From a checkpoint of a small mixture-of-experts model trained on Wikipedia: 390M tokens.
Below are experts of layer 7 (counted from 0) of a mixture-of-experts language model. Rows are named router (the router's row for the expert), gate (a neuron's input weights, with its number), up (a neuron's input weights, with its number), down (a neuron's output weights, with its number) and show model dimensions 0-255. Each number is 128 + 24 x the weight over its row's rms, rounded and kept within 0 to 255. Numbers have three digits each.
Before each expert's rows: "mostly gets" lists some tokens that are sent to it at least half of the time; "comes before" lists some tokens at least twice as common just after its tokens as in all text. This comes from a sample of Wikipedia text that the model never trained on. Tokens count by the router's weight.

# expert 60
mostly gets: "idae", " Coordinates", " JPL", " Genus", " Species", " census"
comes before: ":", "\n", "°", " (", ")", "′"
router:129139112139108087144147104104132085120148086175099148140149173135096109153109130096051119098149146117118155119176137128097139102120101135108080115105098152115123144126141189137102143092148139140122113107096110136111136124102123115151120133111182135110152092134091136147148138155156145105134153168096077151122133105096116150152168127150135122146116117136118155147142102139146134112118127168160136156137129102123162163135123116084152176083118142137165130127135097101143133136116132108141129117078121149087130110092107132157167120127135135139125140080148154123141087126130082104144154095127147146132124130053145124139125142113123143155130133153114119079085143131107169176159126169133152138128113139171153139102106167141123128078117159113128168149139099159128116105137154
gate0:117169102105116146112113133119134109111090143128127161138106132137123148114140164140115110176132141170099135086171137121148122091113145120144146140129094174122127175148122154137137138130128147124127123122116109135116123167134142128142129136092097131136122130133140134100097095154119141142135116174147190124121153147103148131111139125109152114132119152172137094115082148113093173130138137105164116181175181130103110142148173105140144135137104155117149127142077156093145106144212138119125139144100141115147142163117119125074113150166174162117107108108163125097119144112123150149158101153114163122116138149106133076087117145104150121120100129170134167166131144157130120141143153127079158129155158149146165104184176157108120109142145149117132171141143127118127089165147167
up0:101140124091135091095149086155125151134092115148122121157122125107128106124062108144094167100156191129093153107085123124124149111124072101140140146174128134129109090130108165104110140101132104148095126109101143158142133116135141147140104112141135126132111154132129067083128091105125143121111171163163134164137090163136082126080099173147136132142154104095087127170119136127163123128145109183171100142136118111152169137102135108158113104117140126127158154129154136094150184118108142162100155130119136125108118127115124104143110097115142134115147114122183134079100149153116093089113176153104120134153149122136104110158134156117124088130131097123130138109141127117162114139147120139105120108105122114114180146130140119149136143126102112154134145103118095143177151120174151
down0:111130152072163143098102159128151116122138098158148172109149112104140146143112129085162115131172108147116102150138072126082113120105174104129119119096121102129120088163090157138118113105088093152120093144122130087135124151151129127081154161138126155160097142100095150118141099156148110135121101131143136125112100141171123106102134082158103153160123109132136122138139127103165156113180126130091176126106143149177166105159126125117143135122167122113125118166123147178145133112112156081099172122125136088141132100081146152130090135124118115196112135148146170129128153144134112113135128155113133147135134146155140117108119134159118096178123106149158121060094174135109107118102101129169137141120137105141109125124111130104137090156116142082123110112144130114127140139156111

# expert 34
mostly gets: ").", "\".", ".\"", ".", " un"
comes before: "\n", " The", "-", " It", " In", " He"
router:138098134122102098161106143160134170164147175101109090186133140089135124112099094144168137135197084101106063120096107104146108120119112149154111117135106108161140170161151111118108139139156146157110099158149160127101150105129093145146169136134164142095113156130136172104140095088172124157122139148128144148134099136151142162143126137087151129129137086128128100145128143162152143133099136142119128105109147130129128096137114144132179105122139087139133154112105091138144131133078117122162126158097132142139132082141156155123152144123125115135119153110077087129132173164118130136124160132115127138109115115112154158127179094133100122119097123130110187134120115156110090113093120103128097114158143158106130109135165126134115170133130154091141150182109143139120086134157126
gate0:121089109128134108100121125127098136148170133125103097144131131096167105095125122096109149158129145108119113094113159130152114114113122091110157104114090118151105185146149147142099144143146122110140115106128125110133118119101131144147120103097130105101140157142104126120101162108142123134131113120170097093103097099151113148129146152121114098128163156126150102126101162112148123073131125131120126112165145072148135100140145097160107119091145127131098173096115116135115127126094129180092094151138100111121111113163177115141139144159134159127058134054117134133094174118096145080142120156127117136105124144112094103160123097121097104105099104101096102141164124108086166135162158141131131185131110107118113147147151075129125105160106131133123139101148201122119084136127125
up0:155108122118130147159153139148154117137108136154125150139158133132123050146137163126158157100148118110148145106131160138173139104122107076166154102122136147129132148166166125124107116104114105087152091108142143135130099119153099099162134133117127089135143144171085108091106143108119174123144124154125150121129109131142102148129141138154111120143136125113160123145137085121162142040129155126144132124071108091137116086114117095112119132164171170110114120184098089098137100122099101140141124115110135149148137112116078156142142160154107141155100124106132153171090149124140114096139151110139121148121157134079126120171132107182114116170107109154119134191090098115100120145103125112111125158135122155144132105121109101163151159113090123128125158112169158141145121107130125
down0:119098133114116139099087160161110157151195157151107122162118086130162107131146121142129157159143138126134098126109194110129123117096114137137144136096161146121117162166134163108139126109135153170153057139119120114097092102131119116124125123151132096090101153089139132176129123116132095175108139144095150134105156117118126144137096128131146119109096127138129117147128150132140157103117151112110125100119132064159055154124153139104136096140136105148126130154112143121133100127113147121122116111148161171112150123136104131138152163150131088128156100101129112167110126118118131156161093114092098133137103047085122155122104081116113142142116131129135122126150082168122121133120097072156119150136166159103175162118123150108116139114102109109126160105120161094133104154125103

# expert 69
mostly gets: " %", " Total", " JPL", " Binomial", " Goals", " ±%"
comes before: " |", ":", " of", "–", " 1", "}"
router:117102125142125135154117122086141101167101086151101136117084136112090109100177161135158089110122124126127158126142090099134143134160101089136128097139130171136139098097086110140110176107163179133114119102097125117123136113095095113142100130105144124123114109161096113128145093135130146127149101180120160164132151155116115125139137133117096150095108140130183141162114168103165077190125108152105134123129147143148161170145094111111177117109133105160179150105163121134129142120154139096163154104149166150129075137096147112133137155138097125135101125119117149145153119106105127092142149108087166145093102118152154122131127128148113109143109151132143110139200109095114147138166154128142145162127140118102136187120111117147142130140115119100134119170137127147119165101130146
gate0:140112096130140150131151139118097125193180139114143124101132129139143089115148102154119107090127143136091114165112180100093145129137145114116113109124115146099123118095129102159126149103104127102091109126119145174131144106109118105130100085116113115101130106149111093133112124201100116095127068159145150089154084130163130168161144118092124155155156150141115092126118162187114140150143129157108083128164136143153163133162102114139111155152151103100108156177118111111104104128184151154102164125146156144113108134133143123132107143134115126169113142145126100140115099161165141135137141134158124128122124114165147135147085112153104126096094124072105154121157111111120141133127123127121113182096084175118117106133135133087146120176167111141116138118105129133162153146148121
up0:095144072132126149150156129147105144109177131175135138161140105105150144103136132116114101114138100120117141144107114133121154111079098102172158084097124118164145155144119152163139099104133118131141152140164126130191130096154124110137115137132164116136123130121141149119109132097139130108127123141125121142152120136124124079139103148174133126138114126121102114107163096159163150109164119151162180131138122105105118127116084133153091141129135120150103135101140171099074108157093139113119122138125106112105145104095131113136117137145107143103118146112122139179156094090128068111139136192117082150177128110182163123136124113138170119114123129127142140114129110143135098146143134134140095090084185169150105146138065107119102117121155126145098103131076099114105077120148107
down0:095105125127124123124153145129101128146104170130130111099079122162088148132159111091137157151103153103150148125110118125136126133131100141144145123152114095159101177173105167107131160115107119123140104191114100120137145136114126168147109135098141123108152174153092115150142166114119155149101123119130147198144115150101166155106145160127151141106162192094111101204162129134141113155117097157062149170122145122123132148136126073147161139110129183094131140152107166102146111127131162127124105127156110134105123128091092173174123107173128151166124105136113108146160109142107133111149140115128137156083148147147152125143145156128131142131114137153139066081124125113113131101109168122111129133146119135092101138125125123113139132102102119137141145124127130157108167121135154

# expert 26
mostly gets: "–", "−", "/", "—", "&", " un"
comes before: "-", "1", "0", "|", "year", "2"
router:140130119149137105136124139171132132156133158139138080175128156091154120117109122175150132144164078097086099139121137079111089100103147171150102114147104088169131137152126114100078090149130112153120095136133149129076147106157088128135182113141121103110130141128114177127110150112156127165117128145137158126145122129132146157122120152121128116120132108148125096149144144144137113120115135118152101101097156158134106137138151153166153116120149116115131131122146134123182107125061114119161149147101115137149158078179135133093127103127097095119150136142094081148076170134127120179125167124113125124127141106101150145079141133163099105116096085134119161134121115115131101119103160111125078107159134169090153118140169111121166134140120142125132113189118134145140123120141086
gate0:140141099184154141127142103095121130118116137230111136113128090159121169124142116162130155157124147146122154152136135134159126133146078134096137141136108142140134116092107137098110122083107124128080147138161104126110158114108124138090164135095121098126136112113100078061156087133112124131163166146068116158147153148119123106109138150153139142122105139141156131131158076112121131124120071104126153142091156141151135120136114147133114153127131110170160123120154138094125154132117101106141126162126123109151105183141143110108153133108091132136080086156124132136124154171098085138146142124132104144099130117110087112126148161113135151086110137146178133172144122155118090140142102151121106136133126136130134163127134160133145116139141159171085125145105158131087112105092098
up0:107125105093138164143100131127124088150139111111111144111137137156138175130125135142136125145144096120127119139136139129112106129117179103098096164123130142131136132127156125086132139122162064109130107094100144126122112139156145140137120125122093133073127113155105138067147143152089084134153122159142130128139143117097128177160122101138089158135156102150100121124105177161116109124097152185108111131169096172164099153112152082115139156105114126169122119084117140125125097169121130160101122085142109171129167146149123199116105109163134147128097109147178130147118121103121155110105151112145140135136117085116091112151133157113128140132123111118102159117126128147144146132151113136064106107113085134130154140140167144175129134151104182112158170131149144105099105136092125
down0:087164118170104121117129142170108138085133144115115108141134123142145138128099123128171108142142134161113158082131120171155135108127149155177156149120124162146114140138127201154119157088138152084135101131145118111148163095151112102107145134112168133147123114148142172108166122144124144153145170102140129128143098117146150129086143142122148149125088089109093127055121147101118104078107117140117120152139111158160154141138161141130123154105159142153153107102089108176132149115154109100113131106126166135135150147139137098164142112121137160113171141130109138085089086179132092149128119119128120104161132171086121155132116147081124136130094119067132120120122112083164179127108143118105120154147136134165128141143146131165108129158115126149134133133126107126102135093167099

# expert 57
mostly gets: " \"", " \\", "\\", "{", " “", " '"
comes before: "\n", "The", "\\", "|", "==", " \\"
router:145103096156160106107110137134161140141161186131101142126115158151163087120159158125150122176144153118114103084154174167162123097116135089111113101145109111118160104129118094111158146130135169161140084138149127114088127128138153135130126140088116091096143146106103137110167116110105123076086139150145140109142115133174160172151104125138117129111141146142159077148129144130140125102133149124165111090140093087147089135140134102132154177146106103129125112128110134131131122130088170157132118142101127132168114101142100073178101129143114112107075136154165109146088110108139142137145182104120128146170140105127144133139137149098087076129120115149122154160158136103134122124104139091143151122107158124126144119112135149136134132140127091123157093113123158134132079166131171
gate4:145119124130139123130113146123126130131096083161128139113145119115148109159135116175157138118170129072168140149055108119108138143179155135133074119128112153119141110092097125142096148155142117125166145159104131114107141120121114123098130143138145081102121204049093097134148147092157134163170133139147149089138113128161125128121093111146136136121148137083104140175114129085148117109123140192164123133111098118156147162118179111122126124149108122161129110106143118117131142131135126140112145163106152099151106172091128098132140131112121093138100132102113118126173115155106148150152136094123119074109162122129139115104172142129109131138138117143140137129130169148136146104142129163113110127124113129091145122138169104090124150152100072129119100162169155101160115118103133
up4:163151164137123082105201165140177092105121119058138155120136167155129114141180156123148142139148092184170138144135116124117122152131136154143134140123117102137155126096101129124092115110136107111131127089121146146138090133153112121127127150133123100152141117131171136196074164115156128111118139099110087140096142108116097073144120091113175180134115139166101118124156156126090189126120143124139141109118113100125139147132165186129148120143164123142103105123140168081087139117113101119143121129108101119113118116130175138125102095072147142141097128089119124109136146110115115142098113133149108121134113130108129095105106157139119147121108199105110137115130107160136109158153119117133126103108154091163110129114137118137113103109131117127107143092106133139136122117092133
down4:183095121103122128111112105117116139112150167102147127135091132155137144153111117114163143115140178178127107107147182096109118131153100127125148120157124089091117124120176125146100121154130108126155127171157106121166123138095130140141103161124155145118156134122124106154103091134112122154094140168079125141164134122175128112164070154121135126137136141136172135153164164108094129134108152199136137165119115115119086084129171173170108102089162135122133100124092119140120145131127128113078153095103104123155075148099138094131126096075102120101138111119083095140125137115118117133086111124119128161139120144174105130149125150140145130137123158140183102141128172142134171141149109104126106141100124116181152151145144131109121122141131086145101110119120147132106137127149133

# expert 15
mostly gets: " Chevrolet", " United", " Netherlands", " Korea", " Canada", " Argentina"
comes before: " |", "|", " States", ",", "–", "1"
router:097113121170151128147109122147151130135161092172106157131118121143132131122124088138179138139131074122139138100166110097127117073119106102156100112123120128129129118110112152118179119098134122104085140098116067101139132082132139138143103117116111119113127079096134163151107137146149147120134105119122107118153147129156118169097151131148140124097100158176146130093150132136142127113143082121144090111134100109155091114151167132116173169139095139149138155164152087099173108124123120082142150103092096184155165133134108173141136116142131142109149137118122098109125085141155148122153154100162120127123151115075199132119107119160102123122128091149117157129159124144122113134109124135098149128144164165144139133121090130132158099100110106138119097069122091109102138132123164
gate2:105117134160125140133141175158164135162129118127124085067108125137122110078144091119140124108114135148107114151090103119108112107124171136119100126145141147095112149138091134136140163142083145174181164127131132133104097145104153137139083108123158113068172148114130128136130084113156095112133112156128134097115119098094137179112138146107101104167097129110154155124116106106173145151116127148150168087114167120089144106103110150145103156136138117126108167128129143119152128154125113147128144134110107105153152155136134116122106129135150100108146059095158173106113111121143114116131154091129082131126163117115090115103140151163142172103117103145120097124130144154137118143117162090129107174159136116130117118121128134117114123167114189130099142109164164162136177174147128
up2:140103136126145139152131104142125120168073113131134088150109136137154161139151139130127130139128145141085153127132144079124097079120109129141134126109106078085118114086118142139104134102091132161123144106116140109136125081162122104148110119141103085139142129087070147098122114151132126097166138126096135146092130131094151118111166144099165132100118082108088117112127087096087193103153086108163127136123126106091107143125130132115110155123106122098116189128134122105143142141143114126112155101096127130092133129114146163131090146134184133126145109113112085107157125108163157107147166150119128117142128100075146087132125128126111111134140139158128168133111147148124114162131133159102137122120136143128153077118126201111140114099097111139089155110122154178079086110117157
down2:117124128139125146147119129141118117137135149128131163156118138153119112122120097123112138175122087180104147129136086147127117116142140155133087137154142136118118147102119109167121160103148145153156166149133119151094120128108156122091086120142118101115188177113146149122136111137179132133097132112051133110106130122110128156156100091081107102134124042099081130126138143165147143155110117127084138095123142169135134106172161178144120163168135094112118114148153122159145172168128112128147166142080109132143139153163135147093114146137171095147126107149155126124130068140108113091114163094126127070132107101110116130102133099126129129155133106105149123084107131139149115099134118126135149107128130114135103144091122165100123148150120064132118126137128137110127131074121136